config = dict(
    d_shared_expert=0,
    activation='swiglu',
    routed_scale=4.0,
    router_bias=True,
    n_groups=4,
    head_dim=32,
    tie_embeddings=False,
    parallel_block=False,
    init_std_qkv=0.0493,
    init_std_down=0.00637,
    decay_fraction=1.0,
    decay_shape='pow',
    final_lr_fraction=0.0,
    batch_tokens=131072,
)
Below are experts of layer 5 (counted from 0) of a mixture-of-experts language model. Rows are named router (the router's row for the expert), gate (a neuron's input weights, with its number), up (a neuron's input weights, with its number) and show model dimensions 0-127. Each number is 128 + 32 x the weight over its row's rms, rounded and kept within 0 to 255. Numbers have three digits each.
Before each expert's rows: a language model's description of what the expert responds to; "mostly gets" lists some tokens that are sent to it at least half of the time. This comes from a sample of Wikipedia text that the model never trained on.

# expert 17
Description: Closing parentheses after birth dates or glosses, and word-ending pieces inside non-English names, such as Norrköp-ing, Švýcarsk-a.
mostly gets: "', ", "\" ", ") ", "), ", "); ", "occ"
router:134096132104083116112142096154091120145135139092083081143120165093156157166087158189180159100157161092119175156087158130138088199101097164178106127151145094127093161054156141099109137133144101159153088128099170097100102173121097151138087126159090132107156165116121131112119154111154165158136156144124055164174115177082134139111156150077125080167097054182097136150104148172078158165078
gate3:127118109202125150136139072054105106097028125140156118151130164087128190139149163083174116129136147103114090132110133117124072154105074102091026152156126050138127174101132124056103138116102145123133169163104148145060133128114153135107133107145112101115121146130145169094166072158127141146073112132058141164175145098113154104150126146125136102124080069142134132134120134077110171147125
up3:152117121116140084127123148132173179155217135153126146131096156160108055124115056105100078091145117116176117153092059161138134106204155124155141118096146110090140125092125082174131163124132163139108072086127134112211134131096156109127127131122083151169107113124139133118102223099144120114137108106085108104077154122155119084105094116144123135083183204111191136111089108170141096115116
gate4:131104101126100169171167110148142161062133181132096071122127171131141133176106187139198185119109159121132161098106128148120104114120129072126061149158149072109128140076158131098096149144128085159139119095179096175142150132122107089090137093128144090123141100236098135142085085120119102129121149133085071161159131197095151102089141162155082102152142076132144161157098115163077149133088
up4:123084094130110145114185120130077127160136176102092153017081092124146142128148121113114136164110157133111125133138168116120133068204160189167132089142100128110134127133115121079135095122158104118137063153072140099104137134153151125121109120120114058138115137109153099121208110111076166141150109064089177103119097145132158174083164142109096117065111130128123116161206187131142117070166
gate5:131162127107111134100194103133083128138114070119138146196122148080129159152119158126152111152159145121123163161135136098179132238079130107131172098105161120122160169175167104094131158088157116154127120155094191101070082145132084139165150109152099150121145155059113086112144163134152168129129107125168205132140160156094087099179146102114149123188173148134149080130135197149175146146168
up5:116099131172120041097153081114124101112130217110093128078096127138155186125118138160140153130115140167127087156131165154100146117178141125149029165200119095123137140111138109167099133150138141129106132109101095110138143055081114114118111175103189140129158136171103127111125140105076072110127136173092061149086090117127174147057138131123139133110106143155040157093133087128144125109091
gate6:138147149129109158137144092124164141072062180094121143198138146126121166160126129140146140085203151103137102083058103174124131123169113229198139116103106112108099124032134134082071147106149133128134120110090115114089117180163113129085096103169138059140115147133090159150156101093066102132108164188138138153136121144153123095081171158111126160074149124134124143092146146120139114093115
up6:142128089075075190108128150114092134104111157158119105046097109076128154070145098128156128135113211057099126066129085131133103163162106118133113175101116139067151125076179145103078129117101102140145159104127116141118170156163095085084118119141128145139098133112180084092107102164159147119118181170120085146185119119107127094045151183068137115147132099152100102145133171124129143087161
gate7:115115083124166145142133157144153148141197100167144138048140054173161130139125158139162097077121131120167100106157096107125127140167142140151175125162192102182105182086096094104137128124131091178125130159120125072120117120137125139159158123116149146119191108111095176142096173141174132099165044068127140160157124111078136121115155095125141077174193077152097196110152141169078158119147
up7:074134111052116131133139134121117095121095108126156079140142147163147102112107150117170075098113167075177081102141140145156212095125112211105052084173130177140094122083118150140169094125070115139151110123128128105164134079127113113109160128090150190114157101114097109141136102105163155124149126099179110114129113217125167093114111140086082150171096052159137157067130120157123137161122

# expert 50
Description: Pieces inside species names, chemical formulas, LaTeX, ISBNs and bullet lists, such as Micrurus mich-, ge-ophyte, n}, 978.
mostly gets: "open", "gen", "· ", "trans", "bas", "spec"
router:154105167131096139097176077163096109196154145112139119173123190120141166164083148147128203129125154106142156196114156113168122194093099114168144158141164101179124164108145131077116189173164086122136123068112170109123113153107125204137102168157093149071172178129146130095122163084133162091174144107155082148157099130063114144100135100105139099157082108152101128149106146150115145172101
gate3:147188100114094190053152094089094109150114102132148135125142139177175137176129129128080171082086125125090151140163148164134141211154063147171138086143138137085083127096160111167117163158155087172140123114141095161167048134101092115154111116118105160122095166087131079137091136045153110131143153127136051149118112094165159142105083141134149181110129151196159160110142131152131143125130
up3:080092136123154024177101156187144137094116134133112103069122133101141117091084150135138113165181147148149138051126136100168086071163107178079114109117135119163175150098104144115110112106092157162143137140112111133118202126150136096129145188148166096147134084150067179121157121154122119125170158078091154091103211144098152114131135117147100075101124116078130175099132118097115173186122
gate4:136154106131112067066209105150093091159120115176141143187183141137180211108083142114097134158132171100097166133128117094158161193085142080108122158100109136095117116120132120097130182198149126101156103128071154130140149147063143128126142161144123104087156144098111111148072089076111150086093169141167088181170096096106145140137141108106169145149131135145171080168081105138160140136165
up4:091164177139089187143048151126125095164130111177146082130094056106114082110106157133141094121155142147105090139157111169094047140150175076181126155132099091084131147132083118075090110153175149130093111146099097157077086131138120156081089087117133141101083098115130091101152133182041098138143111148153147134108081112128102111150097078094131143172128150169142186147139117113142133087165
gate5:121188128150137086139156161094077159141132163111106121149098152143158165186097174108117112130148160163150119159193078135146127201131113128117148162115163058138125147079155081143106200180193086133127136162075170172116165125119151128112176135155109109028146118139126107137093177122109139115152163057099087108120191102089121157158093107110124099100087112082116136133128138136148160142080
up5:161109126130113047134123108155172098156072122122115101128145148147189099150156184162133118163136112107076143146160067129116130194111129137129170200114132181131068130131154171145137122143152096183145165154103092096077125150100179169148116150133135158125123102196099138076112151149170036140130149136071063123098127156125130103055122095162124105124111095101123105160074102104081088131114
gate6:192117126122120153146114187131123120163161098112075142107074169132113151142072116131102111083149149124189216114111147113130144048096126132170148127156143122140146165134110061097109162109141093125143145093104105135088139113107115212124150189143137157139110163096140137086126110105138137124143108191159197138163091135143058148186101168119045122168122125163125188120097094158104160173138
up6:131152107110093202062108096099157144128193151089177132176154082112079080107110114130116088104161184109103094053124070089149087083097106135102127141072087148087125094133110103127127099137149115122153114083159119116139062152137139133137101196141142159175176160118104159075099148120147167142164206115187152137120112090103123116096136132116141149125148097135129133171109151089120209137166
gate7:164137176103093164074112129145119146114054152136193156186154153124154141126115150159094107105115175085140115182110159117167145179111103124135124156147162109170159129093146155061075169121107068157120135113118112145104111098125096177144103132166168142088122157144117152133144099120070137081180163189146154123098048095051186136078135124156109118140080081175122153132101122141119192117148
up7:171172180133161175044141121097132176113107173131163128153165115105159148093176160139088130103130153095149061172104153101189143176111062131099120143085123183113145109107094171076104128108107102124088164128141105137119082098152126167134138104117207132111127147167132151127139095130057133081158178120188120107094112119096179147110122073173096113108102062164107118151104152143138153090164

# expert 63
Description: Inner pieces of ordinary words after an initial b or p, as in b-od-y, b-ath-rooms, Carp-ath-ians, micro-ph-one.
mostly gets: "Sch", "Tur", "arti", "build", "Spec", "bro"
router:137088145099094086132159092200137100160139137101159110105147168105174200185106157185166184099132165113154176188094150134152096155130118146167147140165129074152156182076171145077080165165166134180161121080104164067122091140094096133143123184157084150082151160108119137118147128102166127089146137125136091163146137135072138162136151117123143073121094120149128138117112160135141148182066
gate2:146104136159124080080105086173188146158107098123166088145168195161137131120130146173158130110140115092096178211140097131131076116158186130152171103145135164131111122069175131082145172127145122107150119111108173130142161119113131143115170155176128097129116136096138170107148128119134127090176131088140116110118192085045176122152127105139158029153124102118160118076065152144094095181106
up2:150164140132117131139134181075157068141106101057125088097181138128166102097128130156126148140202068094098124094182102152085094175158160066110161175135170149151129133085102082112206118142200105140153114161178118107117136116129092111124123115155121108171113164150162138081120136106162092099145127097113099101079125138104082117124134185079062089110135142148167119147112141127124092043116
gate3:188155097104136185173101105081114150156172110151128141069143159132127182178104203116114072117163147145087169142099159191125146087114215129106137174115148111144164152107089137116129139149102129104152102033127108103159111124124132126124181117155089137131155129088162144194154132147099133136115149200139126158119171093117103093198106109105103136191114094149092131197109139107085114140120
up3:166147103090126079093152111143135150155171088123207114178139107127176133138160175133137083118110163143123130076118109124105149112047106132152096151110184140159159168104120107097073116135144101074123093096083149106114093101151111135086033157125148173123117107055129081143150116118152095077076111115126091124099136109102165096051146152182171102164119135121125073123184135109151119155178
gate4:156142143103135090095150111155150112194130094116216166151151136181143137131111136098136094128150124128111150190072217155188105144097164154118161160171103130148142136097141139098134164159142124112197147152068098181104148140133142044169111116139095135095107154161155193116157137106126078133142090117060090142154176154127169123175136136077120110086156168131157101115101102152154122189115
up4:083093174135115114127089142130122104150123142161187115127092120134161098130112153117145132135103175104101127146200086031153130112140075148095122129127133121156187106121162084099138094114096096113142104142169087070097148150132108151125142209093105097200100116124066129133117148086109105151150109086148138150152120121082075118085095180248184126109091119122128102087108123102078124116122
gate5:150165164119149111111106103168113124158129103093088110129201178125173183119099165140111136093189100098111164172116087107155181182150110215172140121125118170113212134082151107072147143145219165113158132078121114089118115165070121129177088105103120098148128155142153146145157139112124105110120115179120143143152148117102124145104173169111136098091134163155149131039127127106181104108110
up5:072124049061100110154136164157122146096140126122122145127148102111153166128143109091105108133151087116169161103130095161075112064090151073142121092086147154148144170128142176122124108145115117041090143113162131088107126123049106112101113199132105137106076095118117188132107103132089143148096140125110093110117124160189171151106128144145071174150133093193110055043128135140144127107101
gate6:156146124107114070045207102139123157108120092088133149174193157123187127122133103134159150105178116081142181211146160178173096186116101159118121193137099106072076136127135123100162124130140140174129098143107131147164074136109114198158100091142082134110087138127056128162141113141137048099135110180130137115089171099084107133140144130149124113135145140120129181151144100098117135147143
up6:143103096023159140171147156149084069125095176128129119157075109137103090133178135123193131094102208080079114109072174112141148099148158155112099131105082154138158123098104127113129137133091136145090152118186083059094138109109087102175201104150127147116155109133156085170110125125147125123088107104164091118174117135147152117108145133194112134088101098126137095173089093151144171081109

# expert 23
Description: Commas, "and", closing parentheses followed by a comma, and digit pieces of years and numbers, as in 17-6-5, (pen.), 201-8.
mostly gets: "', ", "ministr", "emp", "ately ", "), ", "centur"
router:148081119136074136112133089148088118147158154102090080139099184087145155189111137168157138092155168104157162144076169111151090159122076169161098088171158090117123178073145137060122131154152125180165047126110166089115107130128094187158091154174097164126159161117141147091140154122146147124122146150131070172167093153126132164114168092101147083147100080183097157123119146182104124148088
gate2:130095122148130122096149098126123146180122111114107111127100102129111111133124206094173155067154086153061134103108102130155096132108120122098175170120155101142080162135082097125141144109119155150176081105154094156081066144141089146095055183131133110176135132076210116111118086113152102117091140162129123178112112093148153126092133152045142096176130051155090111095102085094181151083145
up2:106131112072118077164081137174109132136123126119138130138101169180140088153136130073169142122119074110101195136197071130138139119096169146143156086130099089141164127018098085103133098182122141130139106177149123110117086154138118159152080147130121119094118086113163104123126144127174167107126175064091087071159115161113132133138115057074140090107135183189130102101140148126152065109114
gate3:169111124068085093149149113129155125046089127119146095137138132145133120144160129117095144117107141093196103190129151156163088144087127140081178122205131145086053154177137073164140151175132160185181119149160147102135121076158087175115097102136081158092109172142143068113142117147118129097124121098166107088180157137099188151171109094098137107185092114167124127125101095142156152117081
up3:098132139134164138114129070140089119190091166132132130115069110091129095147110180095120150104082135128046152138129139141158149075200137159129070162079138134174173104059133206101131122106143086069182109113140143137121071175114184114122125129167134083121142112152187134122074102107141149153130081138077121128113120094139051134070151174132071151107144142138155117144165114172118142129152
gate4:096103117134122121170151112143082186074157136146115119120048122133122153123095114185101143177087141076160180152095146105151124120136094117160065125152093141125124151173165106121101116108097138109077120133105063086080100155127100094119105124129087154109145166120171124089151140105133216076104176060118101122186146138125158087166174167068110083089115113132108133126114159143076100103052
up4:106104037114094114117094112122124110111144098054154080138142175130125169161106069063126136091121061086146143129126096160098135218112099155078155187134120112131159096145170153088123170158094234124128149100107122148130185097120158117081167149095113115120127093128108130137144131121094126117154127175077132111120153139153095114141098152078167182117121124114114075130161145115169136154063
gate5:168091184102114146121071100146126125139153146129125182169146214092112136167152130095104155110188099132053175155071106144124088127120124172115122201128114149076147107107118126147095098090101114148094162135076093083118087171159129155151118145158106119090172166161129194141153119106122144114118128148131151132107127130172067155160140130080132057088109191138048129129117179157132169149103
up5:163152074092118096153170149136102133081092115143133101099176086126120129142089140029133120151094159090154082117172109159163146111101087131101183196164159137093119132084161129133155146149165102092098130126117142097122140136130132132129137108170130152173094112052198105104098099160177167158152128093077156088178153093045102110109143098142089181146179132168165118157103083149151112129157
gate6:161112144136092145100109107101165140097166103140155103099084172109138116107075175128179151115161129121140098087123161204155083122164120184165096134141095086124150147133119169107177103106138079111152153130100121109108072132122128136176111136122140197144125149127082121123023108165130160133111145139195128094162097166141110115209131085195153117171104098146131093064100157173078174124148
up6:116080119144090094155138074130112187132072159195097172108071130087124098084100080146140102138139158143138094159120129150163123177150107120124149048128176104140091143107109125155133145125132158145099167103176124191106162096114156097139180081119131106101142102138048153111091139157123102131138151128169158108128113193124165115163120084147158094168087126148047187109157096142111216131139

# expert 47
Description: Plural and verb endings like ers, es, ts, and words such as the, his, her; refers to in disambiguation text.
mostly gets: "his ", "' ", "her ", "His ", "ers ", "ors "
router:149113146129093111086146094149090102150132171056118094146089175117155177146116142146165178118169171076138178129084170064169080139122079159180147099143146107155102163068165177117076160163141127128158079101099146089099109163119102125149084181179121163074149165143105142114154175088129124099161166100108068132133067135130126160125139118119136118125071112149127180114132170163098158163092
gate2:084088130120115159095115139105152130128091145104119124119129181156166136063101109197140162097117143066154134137139124165132093149177126197126145155145132079094098099070179168078167108119168109206134146087156192141133134119077109096166052167085116083149094126107138154143162176081103088132150168121126186182124068075143131143103120148141094143136120103116095103077130152082147139142103
up2:134155107066159164025168144124093157153149119117137116117205154101133048096128115144129149163103179175078133127143141095124138136082095157084166081146163176158153110121156156127080164092101092126107111104156147132083147126091129118183134163074167130098066144086127087144104195102087144177188182100121114139120100162124123105137129108110109152179145127179097082162145132151116123126103
gate3:116141127098104179116180133126128124188127092101157091188043147143113196127135137141187164099109096137112171165068154091104088180087135135151172112140118161086124113115172125113159120087120149134162112133042175103108160163160111152140087103112094126102136123145182098180136132174147093180189165153152111112129121099129151120114182097143172117064149138161187138179106122160105143134086
up3:201121090120160105113116106119126121131154132173094111112201082131123081123086123130063092145171135123161150133122112120162132136160157128140088109134149102172128117094120083146153038130121106140120141145162132173082078117131126138116138132153122088232118112159031162115157106082147140092186089128153197134135109172140152121124145169121142151152096132137088180153176108149156200184152
gate4:137127151185099106117105113126096191121169171128100113134070154086140118149155134107152139148161143103132171132042089183162130163108086146197121144097149183103119140129173148126136124159114141087141178085170115106109086156081077091160102134158157131184104127160178132112144076129094119147117166197142105163118111179128099123108107139099158140207113100144091108127186192178171145127085
up4:105122120105114177189098114086114134165091102188135144100145143158134132144096115143138112104094137152191108114140150119127081032125128067137089108125093062139109120169095140108211131092159139099141062142148092119074137135143102143116104100213102149151170134088108191095106116124129180161176121071075126158154137117106127084136161187129085131137164118103150138159108076143080156135158
gate5:150148147099146129147136147085123101124197140181188152134164156111151159148083147112084160141187194074125134116101117166119107121175099170123148235138176188134132111174182169137133113106089103216161164095149136139086073157121109098177094128124179142155114093098138094131120093141139110106107123159195128165138140124118126149119112116134100121109148120161151167137184153173080096171149
up5:106110181126126129129149159160159118142192178189164065108165098125145113100097064119071120133120165128097160181121101125169092146182106140164106084095148133128211122191111137120125116107201120132096107141144166108135126156150103127178119120081163077142127096107116121128068127106145088097099109131184131189131095124118089148116138092127103130055105105161145181080159143053166128100100
gate6:147108081113100126099093122159080159083158165053112149135113121147141137137122170084122162098163167056192183142193084092126143151186157178176083112118149131132147135040156076121169103158133142128156075121189146127111112158117132113104118124109101129122150075112167115154130108114166144137136084147084069171148125195133086100158120136118098178113062129144162130130189122125151151117103
up6:163122126162112124131126127110080192090118149159106124189112146148129160204122118138142147129135121170183159140118166098083110099142161145170085123213114162097105175123050065133113140161090143115121170132131081109160145156114170073098175121144176158122133147119141144107178035163124138175103086126100174156110129135097149072165073088135150174153147099102166098092127119142115176140105

# expert 2
Description: Closing parentheses, commas, quotes and semicolons ending an item, mostly numbers in tables and lists, such as (26) | or Opry, and.
mostly gets: "', ", "inter", "\" ", "Gre", "Rev", ") "
router:170080159111101121097172079148084076170112138122126087133090169086149179180121197190147142092168150080153164159103179111156090177106116149178095118166130080117102164091145155086109165143122112174136110124113160100098109138098094160144087112142100173106163165131106151104136140092103164088138173154147080152155090112116119147103160145088154102158092067158077163167099177169103142151105
gate1:195100103145113146065171119135056162157130069098155132146061088139167082119134167106104094146186077088144126121127072135168137130059113130093093146157159076108176147135140162131138165113145105092153129105159137074096128157091137082060114153151088123116181154118150107105089168158138140185100172129138131167110068193131150076104121127138116128126129169116155115107086115172110145073150
up1:086141111182136120080182146113140088094113097141066116119101091163142085156142126098062105067114112095167126095120118122171128109081178101168151091053133159102092144132150155079128093111130134109106136135157075063139131170164133130102087157116130119096113098204102120151117099159126103151128230106111033108135084117144138096095122153170103126085115153171153084135083142140114114141148
gate2:152125108142128200110163147131112160133122136174122068136099056153142126140108079179102114114110132121116180153165128150103147086136091123142131160209112101103116154112114134096123182146107101167128119156163117178165174178163103059138130110147058146122129140109061151106097123115131100115143191151133084118241110082122122118127152148140170127171116112114072125106073187116130193114098
up2:159159131142108150132118157087115175107122153164076096148136094170134152127133134131141152099145144088105173122144136127111084144150087140157096162179129111128096148104105187110073117111105026177114125164202126115115157172101135158074139102102092157105118169180172107128149080159126140146107167145097106121156096167138103070104184176136108101232149067094115107114123178138073153096141
gate3:121083109182134179130159082088066165126144142128111146123151140106116069122160153171125134084133152113134152111150156128096163185195139108155194096142166084161182165126122076103130178116146156176097092129088135147142143183084149134162107137140074134089114118166079175073145162122093175105106158131106176140142088092127137153076141077096142104188116162178147105147132180122061142152103
up3:134133130119098107150109121144138091160096181128129102133143080151128137150143095136169145160128176165165148108068122123118044101121118160125081109078109178148044132132118238147127083111115136099131137123130073104104149161197110112091142115123157101129165125109163099130114066169134079168148104187146143137140175187146076086177175169121105115085135065075100121106136114116128169114152
gate4:140158123107102173129169128107104114125121100105105138174127129175132157163109121087109167075140086097114178119115139097112166151128148126158066133138138123101152153121166216122195115120154201170109130127142175090105111176156073079134105133155120116112138167207176134138135110118099116136129134138168083124085086133148131076126191131077070104089174170175164095062105178096145118127069
up4:059132160100155115150078096136148158080195151149085114090079146129120151086124159182102104157102219136207178141141110101145152175115094150163163094097135156154175123132116133074129143118138163065037105119142114200103131136115142142127110148143167152078103098134121083122148128142124117139157142179114102139160128123120162140178075146157146114087118089120123221126136167150150136115130
gate5:198123189143127130142112125155117089118117209060162160114145140142124144094133144125170143145168158135125107061138120141080117120069143085072083136106152102158138185101134139128077104145112112128100134124126061149089137155125103136121120103154121146147118113191099086132204201108105120159119076156156147091179128153171080081107105122091161148135144073104189137191159088090091113134158
up5:172104170143141101124140137058138038121037148060155113160082176147133130144136119091136143145132125139160174135073136172115132145086151105101122189125080126099168149098108142135082126113120097108078126136094081109125107165125105152097153133156139166127100150126158063099180135116105150162090090150121141086109143088106000172102109142139138152106135147087115095079121080130120142130146

# expert 55
Description: Table cell separators and numbers in election or statistics tables, plus the le piece in c-le-an, c-le-ar, c-le-ave.
mostly gets: "The ", "Pre", "stri", "ities ", "Canad", "Best "
router:174106133125116117078169119177100086161105160110142093139125161070164192153137146151152195121142118070118161173104180110167089152111117136153142142177161100143105184103172159103089162160109070130117114099101175115131114136101124157173095158162111161095159168133138159118147192064148123077170159143134066158148086131088117155117141092120137098119084093135112169211083159137143129177094
gate0:164115171168135135128131126113132124112114153116180085153156116101138068145135168087134147117133094149116143134169104076126100171208156127131106123148145154115233119099138066118125190108158156150122105133169085079098148121163129124137107128199140081093141125059153114168154176098110099145124128052159115146148095104088124176185150126094177145214106135129130092166100113134101106159075
up0:203141117173139111155156109000135129087154125144127112187131155129160077192111115082150123118189136130144152122086050115178115171137138118097099193161144091131181137134105081100142193119168113088152093084171140107129139114147145152152097173132162145128136120112104144116124098137094116102116134134131115116122157134094152139125158115139136163173147154183136061162112127148200123176135
gate1:116059116119086093134095131107121078176148079144163102086175116122103105104126088140135148168097156116167089158148123157181100171142108115135142135205150134121141131165180083167151115096154069086135138128082164092126131107110105154192118083118088177143169132130124118083190102156117131140200194076166111166123137083085134140109168143154149169094089150121163191155099160116160150158158
up1:100160137126127096191126144110065109024098124095082159153055188145089156101119074145147117117141155126097133169145114134136117117137063113156103131056189180156106134124122120169159136165114135176140152181169150151111135157100082101080186077108138172124092155139143062141156163141144181127111132108145123136132116123188092139171132101143125137113139086158107125197182135156124159123149
gate2:220119092107094103077192135092135122096162109128118143170166104122123117164102083155164208100137127107117126174085071115160129150148082094112121139141050098131126124108153106108079105148133077131115098095191162123184085088160124171125158204120070133137120130100131150150090122063098116093145170112103088092131146086141153113078181109129157109097106130144097126147095080088111102136151
up2:102104171107172147135086110111116095121087192136222098085067067085116121123136151136123107124133123140148098121130115136080119051128174143160133055122179134110084139127088188116177129113102145152132146142141087135035191159106115163133121114127141147100158105158149108143094091183154129071171097143160141104143118122135139160120091118149100159180114144126174181127100165148196158166138
gate3:168119137117125130112100084080124083145145096062116069145092121091127162191090181138134107135178101113131100172093147178205063196062091110168095164126104129104128113124167087104113129167137068108169127110103160152106073108094138132085125164105157125151142156053161118142170149103063091105101120168129095154115076148145149097102179154157137104105138145123179152139115137170128109102124
up3:135137152084112117156111136146095196103119178140166151178139127200099087105128170125127143189161155103198121111146120073037151112131143185082158144107174114142099157098120122129096125140095188183125111128140165109130137159069084122096119084158104102103099138138160150066130097130172200128115126122095119139152119144137145145149098071124106101159092089134110087114115085135073180204132
gate4:185126151133138144132156156147090073111162151152186136089139093137141123114111164090073158139099041148132176110128132052152080161137191139121120180110123095169114162153143140186155150141128067186125142059142154158169124125166128159149115154168156132128135141146120144129142084102057112132147164080174127171111099142108109156154127114096112117137105154081133159225119116071120168179107
up4:182113159075154101133150110094113124158147118178109135070105078121146090137160094086114097166121150132152130167098061103160120103142159188128162055132088116132152198052150045170080169109139117109119134136140102137121129129164159120103106124130115161073133103060097143092144136150101134168154123076159148125147090109089129124133148030112130171136124116163142141159161189150138175173127

# expert 24
Description: Pieces like oth in nothing and others, and stems like giv, tak, consid, centur, known, plus Greek bytes and word endings.
mostly gets: "Gre", "giv", "centur", "consid", "known ", "gre"
router:146093117126090134122147098134125108123076186120129077152094178129114159153090140149142141069163169086113142145069152090171079156089105150150113149151151090158138148113116157092114181175170083128174076066137126107116120170122093153157111165158104166091181177114121114082124176105104143096168176130170090161136068139110149155091143096127164094164068079134114164144105176149093180161081
gate1:092102167147160110078095119100114099141119139113139120115110192115106153111131175121096114095189097089148124143131090144178141134118059093152143150150177154155120126198149168199172111141105161128102152124180077119110112186143095129100139066131121079146125140060234118081138174116113145139169166093118130164163081084137084123135148177105095140129116135121123175093100163103090095125078
up1:166158162088098144109151108100107087112110152136098195141149124115136146145110165115100115127140132100133024132143095110145165157200104216142082111126161196111145119129149145124109100143121159090127162123145123099116102137111163084050133039153145128121133121075137145107119172125082081052109162121079082070148117131130090083124160160086114182099099096141103104144162160138149152132094
gate2:131141110142092163140204126151156147115126166133107116126102130145106136113127158192118125110155106109112149081052140131153092109071115150111141146130110133142140119077090134121093140172151104109126106089162135124129132132185117133141079156093123127091166132147081113185093178114107141117112190072110127120103085060149121222161159139176091113132046133155161174075195129179065125126061
up2:128143060134112203172182150163122110112164110146128127128138159175076183139148118151141137111112072097116160142117186076146064141087180182092139138155135146169151147115115131120131122143207069171135112152148207135136133109142123173139120166089115106103114129139134070172132185107118169141096124073096123148096134056158139148145136122166156092135139108169168170057157090134106079138149
gate3:124150165122125099139089089121115132128058209108175132164128143128146139184155148151088132093121123108132146146081092089090091196170129161124181105135143091154086094122183116110091145149178120112158115163156112125129152139157143106148125146156127183114136129181116101096126177112080026110211143112097149085120139133113091173135101149141164117107087146071109124177182108098071134174089
up3:149115136094142123177130119155095159143150098153118111140148129121108133106198095122197112135158113137118147154148162227071116186133104085123151198158128101143142129159108111086183097106113137134088140163095153114119107092167125170171149097156122072174100161129084115125134138127147155134045094138127127086135100117108155089107151076099105115160131072185220092125064133140129070085137
gate4:129117101142093094161153153120129137062155150140121120105147154102083165147105136181132126083108141083107141146091115144129107165118154079084130191190150091124115141161137141041122145190163142088185142159146186160138171142150106157190104108113141067163140081100104146090118117136054149067149113110135178136159104097155099127100134106171137080089095106116171140042154157162105162135108
up4:122110099088139057150163147163108173143147184134078082062072161134167097077139083109169123156117164162138116094085142102127151129121098162134105182154141112131117168120120195144121113151121154196086138180100171116128157103125107146162107138117147090118127136206107178128147119187124187127082172102105186126112114140159156124164097125145059159159140133116122138082123098217132162159139
gate5:091098092154100148125145159129124137126079073143121103077064162103118111196102094129199153147138085123140161094135109112140181130121168105146103124123145111180151138145154159149148151123144115186157132092064108147053192131086093126152185091152074079107147074097132124097149151172080108125131122096159155155130095105074174083118147114073148098132123135085194179122142111122158153134063
up5:137124141137112138151090172150091138110082155147069111111123127134156137117129089122143150099174129154113172113130093166127106159159107127087113121164151137078113129157144163119168113113099119141252072087118124120091105123157104126104095035117110093193115098132084109052189102135118081086123052155135171088104135162115072096153146150135115139160124111091101103121088098147075164184123

# expert 37
Description: Inner pieces of words in infobox and list lines, such as On-t-ario, Or-th-odox, Loc-ation, Con-test-ant; also many uses of the.
mostly gets: "child", "usin", "year", "tour", "peop", "foot"
router:136083141136078156110158100157098086151132189144141125125144158111150145166130168197157155116146159100154137168111178165186074140130091159142102127192186079162123190107148173096122163172176084191157105104146143094100094144118099167157108129170107155103155158125091146105105138123141128123144176130167089174157076109129095167132176081095112075171067092168135140168109155121112122147082
gate2:124144144109118169129085095107112111165144153081091092174112159090146114116180142170128127152156140115109134132097134129136147073122101153187043117100156119109096159143115131074170102145115151180164067125105144112130047152077097165167151066205166116079163147150121121154129130123166125137140098146129129135118073173175141108107148156089061125122129086145110208070097095175126167088122
up2:166097092148113115086173137123084108127123091125192128128092133152162177209081138104076167104131126092149154170133132109144149178161132112180239109188122116151135109094133078116122131121127150087091155122167118118127154117145156154063049177083073103170132099152163146134138145113086074108097111104081090108155148089111134169131105116118174110118130102132159080186118159104103105113145
gate3:091076139118108133087114130145129137127179143127140111096128056142159084114120122177137169131080135147196080172148127151184105151158210169112157177114174115132081157091174111108110160136188093111099089149091139116069167137122131123101113149174116144142130140103121118103116129162102211147158161110123157119173106142112113150065104187054043132171156122150134093162163126094108141100111
up3:127111122134114174135114150131128135139127118107109210121193125067108156114118116132105143159099072142169114114117087160136079144126181105111197132147137106101069134120173196168119131143183119147074113128059150101060160106061137123122111102145135133151140166083069152121092137212088147137158162152137128153170106146124063130098145107069053106125144167099125109152137103106138101144066
gate4:161111152210089154169078123131129157129121214124109126119112140151189132082145108133120175112211138147155127147122133202143114122136146106147104066095159134124149125107077109112094155129133132157115115147089127140119094166188110150119162089170094094142113117098134107119108133112091142170096130186139136201106071129144049141168161040142105135196098140160083128101152142151123164081116
up4:124183096132126114126124162097137079102163092136155159118182144100138160164133098092133131101129123124190146141093114083163158143117151136141205210133086160131086088134160131103153114140146080113133108099115153104164115152088118155084145103060142102180079109143159119108057095111106131102151092115087109095171137122206126136072182170109104171069193157090100151146102142086085105135170
gate5:132115158165118107135070089052088099142159087150143157108139148136146169176117096148137121080100182147094177178138130221146129136146169190077121155205157123123148156145147147103131169136182097152146132130089109106097128124145117135124122126156109156152138140069105078151078105149123183080139120139162195172105162122090191201145132198121107091154114089099109092142152115106139127122132
up5:114127080142102094111179114112145114155107149147178145181120111118138190186146077161104113112097106121137177156171148202110142125129121167129199105170192071115124132144153085211098183199190122119140129125108155116118114066157137163118158183128124079135143148138122154075088107124139138075079165128142158172127175184134175159151189120132117166160109132131163092122115121100145130120109
gate6:102118125170101136183127127162154145118143138125083193127086102117136112152109147155116153185150144129091119149075165124147117129185171174203118146078133075116137133094084136086120065118151152170172085139130156099099109141128146175074126127159111154074135146203091116121141099151141112112109152075170071146121085164181110166134136120142113070141049111142116170106140142189080069161096
up6:133132116151126124168131125206123157063098135118095071145102135129167129153103118076118125138151130122103162107076101140167117160104165118124072114092125152120162095086170120149114125125132121137105068118128167099142076181110141103139120111115187109135084092159073135136168128148105144115166117212118033131150087111120064097086042083145087164085110128159161109094115161187095143159093